From a checkpoint of a small mixture-of-experts model trained on Wikipedia: vocabulary 16384.
Below are experts of layer 5 (counted from 0) of a mixture-of-experts language model. Rows are named router (the router's row for the expert), gate (a neuron's input weights, with its number), up (a neuron's input weights, with its number), down (a neuron's output weights, with its number) and show model dimensions 0-63. Each number is 128 + 24 x the weight over its row's rms, rounded and kept within 0 to 255. Numbers have three digits each.
Before each expert's rows: "raises" lists some tokens whose logits its average output raises strongly, later layers aside; "comes after" lists some tokens at least twice as common just before its tokens as in all text. This comes from a sample of Wikipedia text that the model never trained on. Tokens count by the router's weight.

# expert 6
raises: "\n", " In", " S", " ", " The"
comes after: " ", "\n", " 0", " —", " 1", " 2"
router:121149140160145126132128118125138104123150146125136143145133137113068170141123160151117133131101097066151124133088121156100106137090106156133127145129146125134131121145094104123129131116106121
gate0:104145143191168131129087122090115106158165104131168149164139073117138140131169159125166151144097131135115131160117090142153113147128128119155124142140105114117126165111127095100138091144116084
up0:100151126130179136169111101086108118134168105115120159155135100138135110129134111128168126112132134166098100140079059120148101148138099156137110147129116109125119165155108093101129120111113112
down0:120149104171150132130156159131116120111130150112107083157145099107134110131111098154144126104125152132108124123113145171098141205161123146136135154122172115109120132121146110135142105131137112
gate1:107095118165091177120128078175103147097143106153155133107129113121144124134117114138131132127140133118091118146084115086103086147132125153166128112179108139148081150085121123090147099088136117
up1:076121162126121161141175127139125145110080123108170149091114100115158137123113112125110088106114136112129093099076134090077139134156133167143107118148101150136109129144109158105137126086104127
down1:140131135168109139132144097094152138125110120143112138122123117124153163112089139145164092139118149108103152136104109126150123143099165124148129144146125135081120141138117104107128182100096117
gate2:131109137137149112152118115101121160095141132106114116161116131134115127150138125145101113080144181125119115143104123112116129125118126132105137137114132106187143107129114072101146103123138112
up2:113145139154094165122084189130105090072151124120182127149145117125119134160151150150094128116157153090120128122138106138108084150156098156111123107097160086151116117121146145131117146146149140
down2:139089112113147097157146137083142116149140117113120097118148148109108118113092146164108128127112127177158121097106113135163129125125125140108103161117151091146167136163095072134099084133094136
gate3:145114118129139142191088129074149100145143107149166106139140116145179126147128102128106133117114112110148132130118106103122141145128136112118107106169150085110105166141094130112133113112103116
up3:110142150089128152129141152131116112116188129115154090134131093162089171104137107102098115139145108106101140147147133094106131116138110137069119153108144136146136114092151126094138096122126133
down3:133102120114133131159132132120113089156098101125149128119162137095122121107123148092097134129081171172131134143132174152116138156090136103135129096111147121126128137111157143183118120126124131
gate4:152134129172083075117101123141155154111130143130140148102130105133115128136105105138096140095125136108111134129097076116096156150154149103150133137061151164136144115110150137108126112099121112
up4:128124132144103112132144100131134152099104149114109149112094096147133101152097135181090148096127117118093123114127130130092135150167119103095146132086154163179149144117130135115098136158097114
down4:170110133146126115086118129086110142102137128166110099074124146146098103174140142140100123118145129169151127120126128084125131123165133124135156095135153091152146159179177141168155115153145097
gate5:116118090142150140086120110125091137120126152145157160171118143127128119165094105118155121114091149130143113154164084136160088125124164163186095093123131153135095104122126158122132111122108141
up5:149129079087138106130096158105104113138133143102097110140137141124094106119110081106142114139102127123158134154161117154123129151137141149120105093105119126128114136152137134100112142109136134
down5:097129137123151134085130144142111136109215126095153133168122099136111079142135096104115130145116107143112141140125130148130124099124133137162164098111110110147117127155116128123125125083111113
gate6:125185116140123130133075109119121161134161140109089151118139150155121126135137115146135151103140160109144106116123164115102097099117129132164132128116104133111110153142167117114138133158111113
up6:146087104079108156148160162111128079121088142180132101125117114103092121142118142110102096142096098189107157164139122115140134119148118115090118106111162133151145135146117126145112147107138113
down6:104102152083103125110130145125146180113143124143145137128102103100076110123100159129099079103077089158110163100075095124138117134138129116132107111083131165136092073134122123140124145081129147
gate7:142147128121146123088138161158151089129124149133152150164111128118089119118170134092148143161084143105154149114139129133107108110075092150118120146136139130106083157113149124123125122115082127
up7:142137171148142149111180139138134112133138131133125151127130164093150133099133179090116145152095111132131135137123160109112135104076143117090140126139152126122081114134145135121155100149099142
down7:093123094105069131144152124134104163123114129099103129158103160160107102091082159134134154121089141143114162116150149107105145159113141113144130165133064105131106075132132135147138118085152149
gate8:083105120127132148096090094162123142139114169124178122099121167113112157120167160093122108149121100119163119184145116141124114143101134122126130122103107104150142158116152129101102116131110116
up8:095156078113143154154112117129141153089130172100158145132141159130094159109110155111138131118118114127139091122110153151102124133097140127123135093087093125105126131159129132126086127108110118
down8:117150139136070131087122100146076135118143114109133114117116184115117112082111155120113144119132125117113141107167096140147135153105107117142163155105118159066116114153111128118139150140154126
gate9:095124100135103116154095101094122122127089172124135142090098124147082196136117166131085175101112183146118124085149147131148150121147138119158144145128096098136112107174131121153106114109135136
up9:151085082110093160085112143139133203128147177140139126150154066106130132107103104103172094106088132122123131149154126120147121150087126163111091095145129152123114168105118153138138161173118131
down9:125141082117117126135088165096119137140135146158092147162132129097132122097106145117155153126140123154141107115131151152146132117138132080134118141095127140094127095123127159112133130185112133
gate10:114098123142132134116164122140135166133149123140120108170092133109113154134089130109184109084115139132131152111122148100147111065109109133185109093124110121093116138110139147119118136099121120
up10:107152159152092141179097156121114109148117131120151142111147080110144152134130126112103120091155138141172116084148093149117076135128133121132143133120093166172151061107151167113101154157103168
down10:110128141115162088103109145129117143155108088102125145156135065159107075167097132155161125160132186128119142114135144149199137089130111090123121133102189154200144157121141087140118081151130140
gate11:139092158144143122089146133145127126147104114124114139125156130109107134155117140128165111090164096148123094121093098128116149136114118074124160151129159133184097166185133114142103136155127114
up11:172107125136133103122129152134084133146142136110132150147191133134089148159141137092144104116137115099102084134082127113144131113103134094125137146149142125134089154165133124166121130164131135
down11:137134131148123128122123135111095132084154133139137132131110146137099102124107109187139155074039116097129153122125149123126161156131146135119094155127157167088083143134115141156144135109179134
gate12:101102126135151093120147106110124115164088138088105119138086098188126139144122124146137133112089119086154117152089122139165082114089124116121140145115136135110131129132108122125112138119098128
up12:127127135101146142146108110136173108082129161134119167143144092142157146147129136123169119152120085109160134164145131144140145125075142135168111124160116083098152078125138113119084087156152128
down12:116101115075138146108150091097068116169208129163161116117157109145160124152164128156138138152114117149143114119123153113068130141129113136125161141129142113109122150143131110106126117125099140
gate13:102110142120149127157100142117146125136114148152130132126171133127152137148111166150137109108087125114130128111150129136121098155126121140106155130164127107122150119100086151135104164159098130
up13:115161140110143143134083133139143107145144110117138127125139087131143131146073129123142110102115148138078109111122158172118113163130116142157106095174146117120136109129122144124129155129081178
down13:113152108134069139113137109157100134124112133113137140136131138102111154087118117126128186125134146131120162155122134105154129111117116139171152148135184122142100128094144134114135100131138121
gate14:120154095110110140145117135097122138131121148087147137121119132131096147123111138116127104118113156135099132093097137097137136100141113142167134083141097107118178129153119086078175135114124138
up14:121131106116118120085097142117092144141136135114164129140130125141133132080109130159162124099148124113132107119124141088145120087130113122149153052130102118143159180134128111077096119124106143
down14:109119139115172139161170094128147065159111144140151142113141106145142148134123099153137144178147144143137166126130158108140126143110131128117131082131084136099118124099128083120124109118154173
gate15:122124144159140132124108144115188112125155100118118132119123112130116149144075112137123146129142143126114127132147156147131130119172117123122131114083156137107164138105124120098159130170089138
up15:091134119146119118142136136109130178110120127120129141118142144128136131125079131181169125130121128104120116169166085141137100127136115090060118164130121119105176166117128113131136146146103159
down15:139106136138107145172111105113145118116115088145147132099138127121146135108164116120152090148131088137133138171116108151093046101116136115116126135124154173174085095153153123139148138117115109
gate16:144095139113108110150089118130102144117110117100159137145127087076137119126129160128139177135094146144141153133111133138105124122162152118120111111089138135100115095148153129146107202142148160
up16:113099150125141131164078132128129097096172147124168210133113118081137126149118155160142126139102116133088139138118149124104126168175142125146105128126147128114115140139120100134077165184097122
down16:127125133155156117110111102108093138116139136114150127128168108101155135155113166169113136134100092158143126144113110106156126101170110064149121122150126152149113183139112122125068144128105128
gate17:144144113124164140102108138152140168143137189131098158117110145130116127111121109162099121108078126120125126128124151124119154142170156140126167114110072136158131180088123148147118087141073158
up17:153163101144117143107139155098085108157145103108150089151166159138175117095159129139073110091154131135161124131126117183116105113133150089098144090143153164082115091127094160133099134153153173
down17:130141116153116170113137139148135128142167124119196148152144149122111084112096135159149161110160099138143129134130169125124166127125151116108160104089129120097157083118122100156146135128134162
gate18:138140123108152149079132106106138143139123139122148093124088133148114112142131099127139134068117132147132131143126107150125117138104147099148160132124134112099108123134094129169111129123099129
up18:125129125106124121135124112133145136112140136130124126099128141101113132124116145147100153142116131134119113169152085135061146166136119137109151139108129104144099152145121110154122146146098134
down18:153139130096107122152129106134125134131148113119102107103137135132111211118094134095127165109077109098169135128158151153113132121139159148123129121158129132165119113122154138161123143144118121
gate19:124137119111188155128130124142113094140114169135126119150151125142078110161100129110148166131140116098113110155095096107128121103117096103144140104131104089177142102135098107128089086096107149
up19:103137121118175164115147112152124107132092145134103104163147120157111098126132124110142148126124137109113133162097135149143130145120088103148124102126122145159133109093082122125133092132098142
down19:130126129113099134108152168110149120143135148105130116123094133131142133131151153079152123103160106094128121119140142160092108134157077093113074109116097112176139167132132155130089129151108135
gate20:114124122109131128127130119070136128119154107115108166100147164100146073148156123131129154123143163122153111122130132133115083143143122132136121174121056115100127122128153145150137149123133085
up20:110110103076108140140153132094100117131142135133069178123138162108163098142122113090173134093120134134129118119099096159152107154126118107126102143102092154098136127120149157128125119118141114
down20:115121155144137148108146148122110137163145107084132146116187135141085122154135134156141077143104145077143145118096101107133130146101150099158116111137152123111108144148143038141142141112117121
gate21:146108122138089130151129131117126147120134113105148087091176146146142119156119093127117146116107132106141146126067157120121099156109099120142105123124098121155155179149135120107100137115122068
up21:151120137147106131138146135128110136107124101126194126111113161104152130124104094191137127128103130117133116102097140111110104139163133122136124139115098170136167149159126128115101145137146077
down21:157116123133107168172150118132150179063125098129100142151083109090105153140140122150180091145100113113106162100125089131112138126136091162142121134114165139134136121158178130164104143169173120
gate22:097123165119128100121136101115087112166130159173143144121176134109103150141102124112176118130086122146148131110075084114098141092102089075155133117138183124126160109171112178098108131160174164
up22:104111136098104089104136056138118126214119142154121130093140122110109191126081117128157109101099111120151141092066132118120137140089103093147144155114159125119145114155131149099113135106156146
down22:076153125147129088123092081118103123116148123105112169123130141115100136154115141139090117141106165167170140113133143126162170150129109117116140152128102122151150115155096157155156090160115103
gate23:164129144154161128103098135131106173125097104130094115180113121118084134137103138105176093128174128148124129170130131165090182147147139114127114046143107147162127134121065141121103114135088131
up23:129101168187150099077111106158105177124113126122112100140167126096083160119116143108187132119153124134138109136111120149116140142142164097164137076171121139127113102145103133141107115112109148
down23:189170177143116104133175061118141106176157114147116098114148131146144127125111162117115114127123120149106129124149131158127149131136129117103093129109130131144105091128162151144172107118140126
gate24:150148131197122109136172108120096143147151087144114150177124137142142186122084128132101169098106127106166115108128129125122117091067117158134185121127168153130144157136138135141110118138143144
up24:135109123185141128117134142147132122117101141154164107140116141165091160119105088121098138112133109126147134082118175145092117072094145184177178119132146159119147096157158156130112169198120129
down24:121162140140116122121119113119136116133155110074081141113153182093124151119123152096115143163111133148145086110119146145153108136135121131142138135144082126140154148168128120153140135117152193
gate25:106116155166157125111155138136122123123108136149135142128151126151150097121095143156153137112135129083136145138095107090109145118216178143090149118131155082162102123165120138122130144160114128
up25:139100155179151118141148123122134108129141150160133129125164105130155069144111165130132130132147120078102168152135115109145132118162151133096168134111167101168121099167074112136144125160150148
down25:096139104144119095162135123120139107093129093140158138106089189121100129163140078105119146112098144075130100110149070128106123150095106098092147151104129115126126117094127102162154137159184114
gate26:107145110119113092137121128105101109144111093124137145160114109131118166098153124116124163135102147122167152094129182112114108119136103128095125099099130115124188121126148100114148113150119106
up26:139164112088136106076117134131117101170118153122110118095117116133148128139153103160142142085136126168134161116108142083119144113134108135137122103115120104082157123149093095079105121089123137
down26:129127138172118132137072115139107160151108122122141125124094121128149193128106101151149157124111128122096147150142093130151147158149095137112086126115138114170148100116171117121127125121175168
gate27:098135146132172131153145101097099139103123146137094143108100131104087169125141153150086133093157136131113128145118105125190121138132121142108116173142128144145117113115123150149134103135127117
up27:092147135117148145143148062093109112151145156110098169108087107091156148123169125112126116142168116118080139095154100153154105145138122125123123132176127136145149142107117121122128142140108106
down27:099093126135146116124139085107087113142133144171163134132140121133142124101140126071161147140130150140153153109139149128109131115143132122117106122121102066090131068145154143117119114125170174
gate28:130142159126158125155166126149175152128107112126139090163143087156090110097131148087119138117118107121141126152111152131126149125105105110129133103166148123120145108166111198091094159126099100
up28:171143091109193114104161148148097125096126102102085106159108050176134101130109130131160125130126117121127135154163130189145175122117105094123124087124164156187120158158131135150131149128131135
down28:101137154121137105118105101164168131146114150127147128127126137154110161109163118151121125098103115122125147159104138117060123147107173191124155094145083183117123136114145131153136123100172109
gate29:096091166142126142162150120114200144132110158140123149107125145151110128137109130116099124074153133084135154074116094106130080126130091119077102182093109129137091161165130114145150125122157131
up29:125116159173147133152131073095128135103099132112102100058160180110105164134089146109116112107166111133119171087172113130145115151139103112087121155132133099154125120159130122156142125130111123
down29:159122130080121110152149130085169140153117137127094170096139152138127137135140133131155139107131139132103122143125147147124137129178163090104133072128150083109121118117121127108144108166156115
gate30:147126120141136102171120153156115137167125162124161111146136109121126116129114138116117122129127080112176117173137146123132166179099093143145167139116156101155147101094124116108154107096117111
up30:171135109081130119141133160134114122109131152100140125150075139109098123121095129164130113156115120154103128112115143151106135116131091103133120097119124148143101096127094087102157118121155104
down30:124127153100120155116127143133121097081134120093103127134116163103121129131128108105132141120133159145098144100120110120138174141138152125106119130137156141129120174162131118134111083121147116
gate31:130123133125088134129141146103096121120124122129083127091144145120159123144089073121133128130103146108149113108107103084036152156194115151159138115103177118102082142131095111135131109191154105
up31:111142138138174132137107145119110139101094125114089131074158150093094087131161105137120142156143113108133110091143113110054114134154147122120104102085126164127122141120123133133156118146130128
down31:142105109143169139141145110146142156115143154121123128104137081132125119105149102128078114120149085151140080113101115096082109144107113130115166126149094105141136117107139131187124122151159150
gate32:115142150164108114106094137113113103176112149080135155142147132133109154152090093102167141097106115150121117132137130181125112100057120137117144106126119125101161151103133103110083113134129169
up32:135144149141134108107098144105106122125115135092142135134137138139095130134102104163143149086095150142108127137095138173152123108102115103121171115131096129114162142104142114097125111132141143
down32:124172123106130104144128130138128121118141099122103124141101166145128142130145169162081100128149107110106126126124149151116123122098069184122109141181140125102082130077107136116139159113100110
gate33:136173132112115121165103130116124139104100151123125107113111094084113191076118108096147150119109144126174143110116133136112172116132153130092082160137132143146160081090110129104097152131112164
up33:129137114110126122053120148142078128111139134198145139093110134112066170155103130088106152132132140151157127132137111150102105124149161170135111146171151141150127173087094123073096103138130117
down33:115138136142144101161134091149119151112150131102140100158137124124132175145104118134138127098093097184102143141153124158138137115136163100131152155099123196111119061145126096116145109132136120
gate34:116140118121138109157152132138107110107119116120117141145132094066089113172139122098152133125145149103144081120126154146108117137126113177107086160170115148148109129124104159157124180137124159
up34:147171133096140077155143135138132115112126125165110135128117092113119117145103082133188137120165139118106101113121108119118132105135126128137113145109162119177102134143149149151088150123116154
down34:157131126095099117136122148088124133146109115182147104146135119122124084131164095140115086115128159106138159135115113114139128147124103098156114136141130107093132121108126131139142172088101101
gate35:133154114126152118118110097168157142120116138095149102151120139147097122133110136118099132141112138121121121109202150131167145142122162176136141136110116102142082113104128102125110130089160113
up35:121186094116179136108136137131167150097144118120124088112123165152081117110125132125099131138133102126055119112134138165145149133144123120149149132100100103125079111177111125124143114103101103
down35:096143185113173129134137097148121145129153117115121136125097174150101112127133110158120139142170105097126137126102129141119139083131155110076114177138147145103123090116131108156157127120148160
gate36:151120137168113133124138173143145145156165152153112135108167165098148139137124140184105114172104104106118129111148127176101117134108129147128142141184113110184148121144142117130133101122146151
up36:177117139113139126132143120109132088131154108131105155111144197119203099131153150127108153119134105131127135117101138152089126128127127167120117138176137125183157127122126105165157104138133151
down36:159133120120086072123127109106149130103105137116112123140131101106124108126079102165137155115140142116088138115125122128150097113140136061133144132121091098117118179086152134137127133113088127
gate37:108139165117124130134124155129152149136145115120102108135112159147108144126136128164126116094129163148113164136057124135114170134138113136129154170102118133133103150135090127152103116134145112
up37:090131150139139175127121151114110104071137146131132101136131147150080168103152097169093147116098163131110164127119159130126151125153124127075171135110114134152089156161121162138143155112128110
down37:154166119095111135141148133112139149129162161126121115152121107131146116142131138083143133134126126149139167129133095123129116149170084078118156133076079147094144129138130107127146127077133133
gate38:124145152139140124140043152147147124083152130123113119119158144139139172107136162128086136116116131122114165152114135148154172091120101127097091100138152131120116135118130157133150114099124117
up38:111160118098151097129095144136170100090171132109123101153158157147133159135125146119119152101134143153120173112109115145122168125119137135141124109129122140111111125153116136113151122077106126
down38:134143127118132131077128079142113111147092120156161123114080136154143061138104081145120113132159134107099116101131159129128126143102171129104099129083137163081140089153155155152120182150095128
gate39:139147157129086106099098070114135111094137103139135106106113125089117095156080149151095136122099119122128147173102129142139117119099126118157143132161124155102157116174092122113116158131113130
up39:113148134133183128115105145133179127118136157130119135146100139127156107145117149147151152135169150133104176132085095113124111104151126121135119118098102148121148112216130141152109141126121130
down39:149128148162149107141135179119130122079151145114162142102136122153127170164127125090120150102117116091103154159142113107121141160160168114139189129124147158138132110151153141128115142138131093
gate40:107093155122092136159128130143176111159116146155091106123158093173095124104096106119110188136120138150156124113147123156126118169170079113146111140087128121122121140116137176167136107101085161
up40:135120155166132117096127153143173121137131153138073117144152121132135142124093146131117178159125119109171107099141108106144093169134096099149097145138118108144102152138083172177148095130083163
down40:115146139119144154111161117160108076127135108127085115127141131124167140129124136162094105137115139146142127122129085097106154068144100132100124127164164132097156075130125121174181179134119143
gate41:120044152154082146152138141108148134111107130123104133144147121168098142095112097132137138139145101144112119156169106129156153142077092119121115068126118102167123129106129125093078154114146128
up41:155098142149096170164118121120132160106111147164134149130163097136103138093139105131137147127138121087130103144154114135169143114055077131113087078137120138143119131140109120114108116107115131
down41:105138138084160091096146101148110081121125129126157118134168135089125110118134095135125146149119146098115116125137120113099086146143112141091157140128160079147133166138088129100143115104166122
gate42:117130170167125118141148088137143133178128193137114099113134122091076118101118147139185137154082128120129102131132122165094134172124135129127165117131142170124153092177099139149124153158118112
up42:134111142114154130159163081122157110173138136134088145136114160097155094099121147126159124145133138126123125183144130107096147149140138102130129117117138162124095126149083092151117181136055073
down42:090125129114143126097163121160161147127103133093139137152142135155111118158122112186097110158099174108102119096096140121147122059139129126164144110135121128133102143110104150135106107125152126
gate43:117163124127142186120121101093129115082122142103128110135148117161115100105125123162146131134102104140125103154112118140096132153142148108148138145089110138106162096133114130134115137114069110
up43:153133098135118100131048138140087137157126152139132140116103140122117131141113160149167158160098109093125148109115137129143116148092118170133154111145126120143135140121138112111158147127136120
down43:099128122093121131183134116144105081139111123135180088164164124138139147153176134117082130127100129122167187121132149109128122142136133109126129151129141115119144091188157085089121127095160123
gate44:136130148139109125145130104111099159108133153120161123103158076167107128132170090143143110096154107139126132115158136126173159172162141131121131081167144167120139142095164161153092176139131141
up44:128151156149133138113099143125148154121131122126147122113164144152131116107155095123125109072149089137168120129136154144160154172141131136110132081156118150108140120125147164160127146113116121
down44:202132125117135149097133091126145137131128132140150101106138137150110109118118154153146132129164132118158116155129121127115134107112109135119126143139131109112135101071163132131102150094153144
gate45:130149157127164130094119095119110110106126168119101137085124105151134098107101166113133145121120134137124127139144103127103108160143150135127114101187201140193111168126086140121091124126110112
up45:131137117137077080116093150114104118117129105098103131120126139129130114136091113115166123119150077101156157118153102129116099122117164151124185175117101136103120119158164081108150114119122136
down45:098182178124151126135104134136113085062133095133098113170100165155151164094110108154127123112107153119119118086160118135112127098108150186099080127112107141134111075152156159111142108124104130
gate46:121088136175098106079088113091149160169120163132110123138114107121164118158145120138097118120107160105088141125112129110137111079142170153134126122089155160136088160139158119108166168148144125
up46:118104150135131118091105119068153165149139127180103129146095127098161124145118121132161113148125150087118139134125174097103111108131137161145113125150146162129134131129136167110129091124109156
down46:103143109129094146109131169095153146121086119141116104146164114139130073112122137134127146122125122135118194164146087127117116099117132107138121150109127125097104128126129109119152168127152085
gate47:131137131137134116123147138107138129154124119096091147147114136174144130146130116162088113122186096109128110098120133131135156162127119129110153117113113137117098138138104109130126096132128111
up47:128118170129190142123147182145113135111104081141140107136127081141134182150138124129126163130176133115150143119138142103097136104184093134120153068131124111134088189109153149111114127131109089
down47:127147157135157139107102145121128105211170118135133089135176171158112131146123139121138127125096146159128102114159111167149126085101139131128131131149139082076170154154111108127120065138105159
gate48:127147130127142170068109146159083163132127146122125142136120108142175189140195078137127156165090146112081147165132161130123137174058136166113120127117107104118135125130111090182148152143144118
up48:116148139132099157103138135123096139119131108103116145145130098110176199144182081137114148131088132100083140152131142126101143147078112168136136092121119112125132121154103081149143161155128113
down48:154114096126111130164129150138127120157113112129127134160087137135140108099082140151142109153139159152113136123127100116151107125186166143158137142102160130118099124143150137151122062105137141
gate49:095103140168108120164129082151129121136137111148137121132143137104099083146123183137163134118116137116159117124148163183176172162082115161151083125124123130130100109154153132140182123139146122
up49:170141106104137090100092131102138152140131130131106152147081083144168166105123128121162132106117126139122131113152090104145123120151106138083119124143104131150140175129106150094125121096118096
down49:134162131083147082107132139117103140167111174115105167123171086085140108116144141137122123101112166142111113154107103087105114139150102158136147124172133144156118158134119145109140156131119103
gate50:154156107119112129155139093136124116125159114097140133104167125152135143140128165153123117109158113113163090113089115132105132156135095107124161134096138173175117164113113120107143106119142151
up50:125138133122132145111146108140119139132172110092164142073149139105122147119119139148126171124118145143142098112084074133118132102092114109109162133127174181173108130142101118112137124120152120
down50:145157126101151105190149159181112159147115103137101111122125152094116150101137167149143153103100157128155139126149101139119117115119132147116111106115127109153116134152144136069110165140141151
gate51:102061100143085132120125115152079136131142141150128094177114108105119154111134109134111105156170140119117130118143123201179127109123189133097122120135109106177134120098133167161125124119133153
up51:120098139139102109150136112115115133143108148145148077148101158105082168105161113119124128109224120151117154123135110142143084105093145130143110134133124137140141102126118150083081146125129157
down51:173122113087129112166094125122154127126111171115133092136129104126139150158142137139132136156152156098157093115135107114117135121101161151090176132168111128133115109113155100103126142132152122
gate52:099144104140099107145140145124167119191182136115147149158123117126054127154126090119132127133138095125135080053085093143107139161073162098130140146145145137130112134141057109102076153131143124
up52:146122117146099141118096175118122131133158176142143162131109117117091104130140140113111127161148063170165118082132093143099141156128131117161111169157094114133120098138101166107096123103143121
down52:157097123151153117105156144152149136143138116167131109150122150124190108097134177122149132163127162152171139195142170150102127160139091149140115121099135121155114095142147128118116101094089126
gate53:122145145150130129147056134111129135131158111131127127145108118124102139092117139143131143105127189115166146130129139181077143097118098119132143110172132141135144124132103083134091160151115093
up53:093115118130136116153077115141094159121116143096122151171122109139167154115129137112154143104161117116092119159110132130135151154092112134121130109145131155134125138163142130157115128155125100
down53:153121130167065143139101101122117121162118118125079107129151081161093144104101118137166130140145112132130139103140126142107129148127165169114113121147093125109149091169162125142079096132159165
gate54:111138118095130115127144103119179114163095105105045134133107125123116119148150173105143100108170142154145106146084195152146124142105143109075073115133118147167153146154102105141148115111089173
up54:119121138135083128118178087128175105140096130103063137097138124112125125165169168136136121111175130157118109152085184165154119134100167114078109122172118144134160146156102146124142138123134166
down54:123135129128107128148103113171108157167115162129123144133130105140112186117153145145116098116131132166174121129123094129164139125155116122122130139139127121143109135167133075121113154119144135
gate55:109120125170147167098085144104083091150159151109095110154124153169124104117136108095145130123124119093098106153135140146165082097090138129141156125142126095118127129109136130107145173182141115
up55:167119099099136116150174132109157149136131110096161167132151147097120156132129129134116141129130110138137117110121130097164130120087122134119119159154115151149128111151153145136125137077120144
down55:133149137157126125112150123151178103182136165137158158113119069193123115136127164126122123137138144119084158099148121109128194133125110115112095131133123114117147123111107134140132126152138144
gate56:119129202123087151119126142183119127146100139090111129121123166116066090148160148121124102144143110134118150092153162143125147130139143156156125107118095104182134119133109145116152153168114096
up56:189156187133149155089132114129121125156145125112137099110124154120127115141135157127104168078150102128145120117131110142092090175172174174142139126131127073174114128182130139110120156152123112
down56:114146157155149154120147100148134125126162099151116151110103111146134136178121075170077118099069123163144123131096143138119143099150120107132150143118096144104150125070127109105137137104139171
gate57:136100096127137157111144112127111099152111123108117120103121175095155124157137122136150130144100090130101146124136135131154108135100117140136159146083139104176162119113130156136111153120091106
up57:146108110149125114125173118138105083120130089111098140092181171092142111144154138150141099153080086096109134138130133144188093093115141148115130152115119100176142123119110146132131105125135103
down57:189121129164102148136119146094152103123118096170169126144115168087175114134155111119157139071131118147153152156125175158133140143155160146126140096080138120127130110107133135147148132103167095
gate58:122108138149094106143139109129080153136112112099136123119174148143117167136116123135125109119156084117120121117140083180141120079137140109141135101085098114159090122126128136108120113139113154
up58:104148105123066126093134156106139127141161142107144129167118160139115139112132103105163096137165127081112124135134133140118096146110178143138128102051104157119142107125102092086143142079108103
down58:156115119116110124136124144120140139144114165143146104119074147129094163114153139115147162143149123137118133153134140156085119110127108132111107117132136139125140107121125106148121129116110119
gate59:156131180168124069153115126143136116110142116135138083139120117130145107086126159130122109133094128085151150121103104163143142123062147121150135138136121091149131156160140158165199130130137152
up59:172124185169137118156111150121150149099133076127154119090110134135148120083132161128072129110082183147157132123136107156163137124089153094150135136119120126103119144151115119148185155125141136
down59:095117109144109096154140130115109122120136175099146168124126113141138103077134116122170140103132115130126116139127119193110165141152162154088117133128133114099129126115071116088170106174132152
gate60:100101143181146127132139138155142096127058135087126145099088136165114146145094130116075152063142107086137104130118130087118101123104079117141104128128112109108120098146150097131129137119078129
up60:147078148116067130157109164120112138136126090157165100134168144138132140124142114126151126151150159136144130124147169166161152145090110148131186146115124153110147118134179143092135085100156115
down60:112126086194164094122156183092120137173161142113143083151139172164093163107167118122114134102100127110130133183139129141098112130069143131107143097092112123131129157169109094102101109137092063
gate61:127097113131109146060087120135174120116116142113104177131146109105144132122114151134134115135080169094130127127099095112137175162114128160166140137148113124103166091082113143141141115138138109
up61:109098133150094122112130129112114157127132106164136128102096106127137127120175125148109148139149138127112113146103151133137131116151103139129126138124124137113169086073118163112105127172158119
down61:105082149132102130114125158124148099124137113110129127135089143130170089089089163140125128151160119119132158133136164123151143131097158099113084150116119112129088156109083114131166122143116151
gate62:123126154181126152121133118186114132135137125114150162112117115126114132152146098125129119194111121080164135165119156146090137139128146129117138148126131108126132168063103132170096142125109140
up62:079108127117176105153138156147096139120174122120164157127177114149114178163063124092139109124088100139142106088142149107088145093097122114131113144141127111132133104116143136138116162137118135
down62:179149124087137137083154131146127159137069099156111111075123151137131117101134134120131128108109153107110156119130091164141118115120117121175140144143126112112159151146131084103154154108158106
gate63:116114100121132114080129100173108075148160199144153125139170133106109114118115131139123155134135120076133094104147123107114131134090130134117142128133089115139129172114108158130182084141183110
up63:113110109113135139096137094169117091119166153163144131179119139113122129141112109147101129114122109081141082127150119116147121136106122170148124119131126148156116192144154149131160104156139097
down63:129147109093104087091157144126080097166088140132123154141111099148072131107189089114139153171093138114114099112130106118141102152103107126178125116148155136195120171143093148114124130147094134
gate64:125175086181118105099117101145145119089139104101185144099142125116115106122149133140127137089165123151127107103123124146157086082130139124146143136127145101170119123105155128086128132117160168
up64:111163126095109122151142069153152117117130104089122178091153121062115128100133111132133124113153134097102113135117125140096122081126124118140163171125116113168117095122188084084127125137160093
down64:152138111106108120167173122164169112128101099097133147118156120113116123118183139137145156097137119102180088112128195077107139144125131122181120152144133101142161131128127117131145110136132122
gate65:156073132141125120099131141080115103100109076146142147135145120115140088112101104143144122109092143108153128120109138114115135150158141181143100123148172121114074144137084124132140137130131090
up65:180096171119133141124136154085111105128124101125106135136111120115134097101130160149105132151114157089143173141076100132120128160164160136091150114124167122128109146102090094068121120146159117
down65:118165155147135147101100124163097166114156108140140106097150122126106156133145086114104109152111120152123134127153071133086116141113128110096131121066147145153107137138103071123144112133169139
gate66:108171132127105141105141098125125112151123079098148138182067124172072143074148140105106104081112103105127101107145159141121125144141117131106119074098134110146115149121159103155122154116119136
up66:128127106127146147176145093113101118092154137110120133101110099176089131068125123083121145107097106135114102092167118094120150140180098141095125067087097141158154112140168084151131147136099130
down66:138122092076141126144119094109140140171146072158138143137127149123132129126173151085115104136130164129132127125136145153112119172123108120174120146108101082103138088155147103171099138105179142
gate67:112163138156152145148106116160178138105102151163126139153097128142071100139152135136125123121123130135096129143095109143125101156082128083128148077148128141131111104142139112121140137108142141
up67:125116148161140112119097146092104132143122130129138117114107141133145139155151187161143125125123103082124129137144139124154125125165111189122132178111092077090119123100105128134136138172140104
down67:150108127173138115114145112124122142131139154191122123144102108140103127121124149137126158103093145156160124145134117146120083091095176107120115170138134096125119082106103150121138149118121166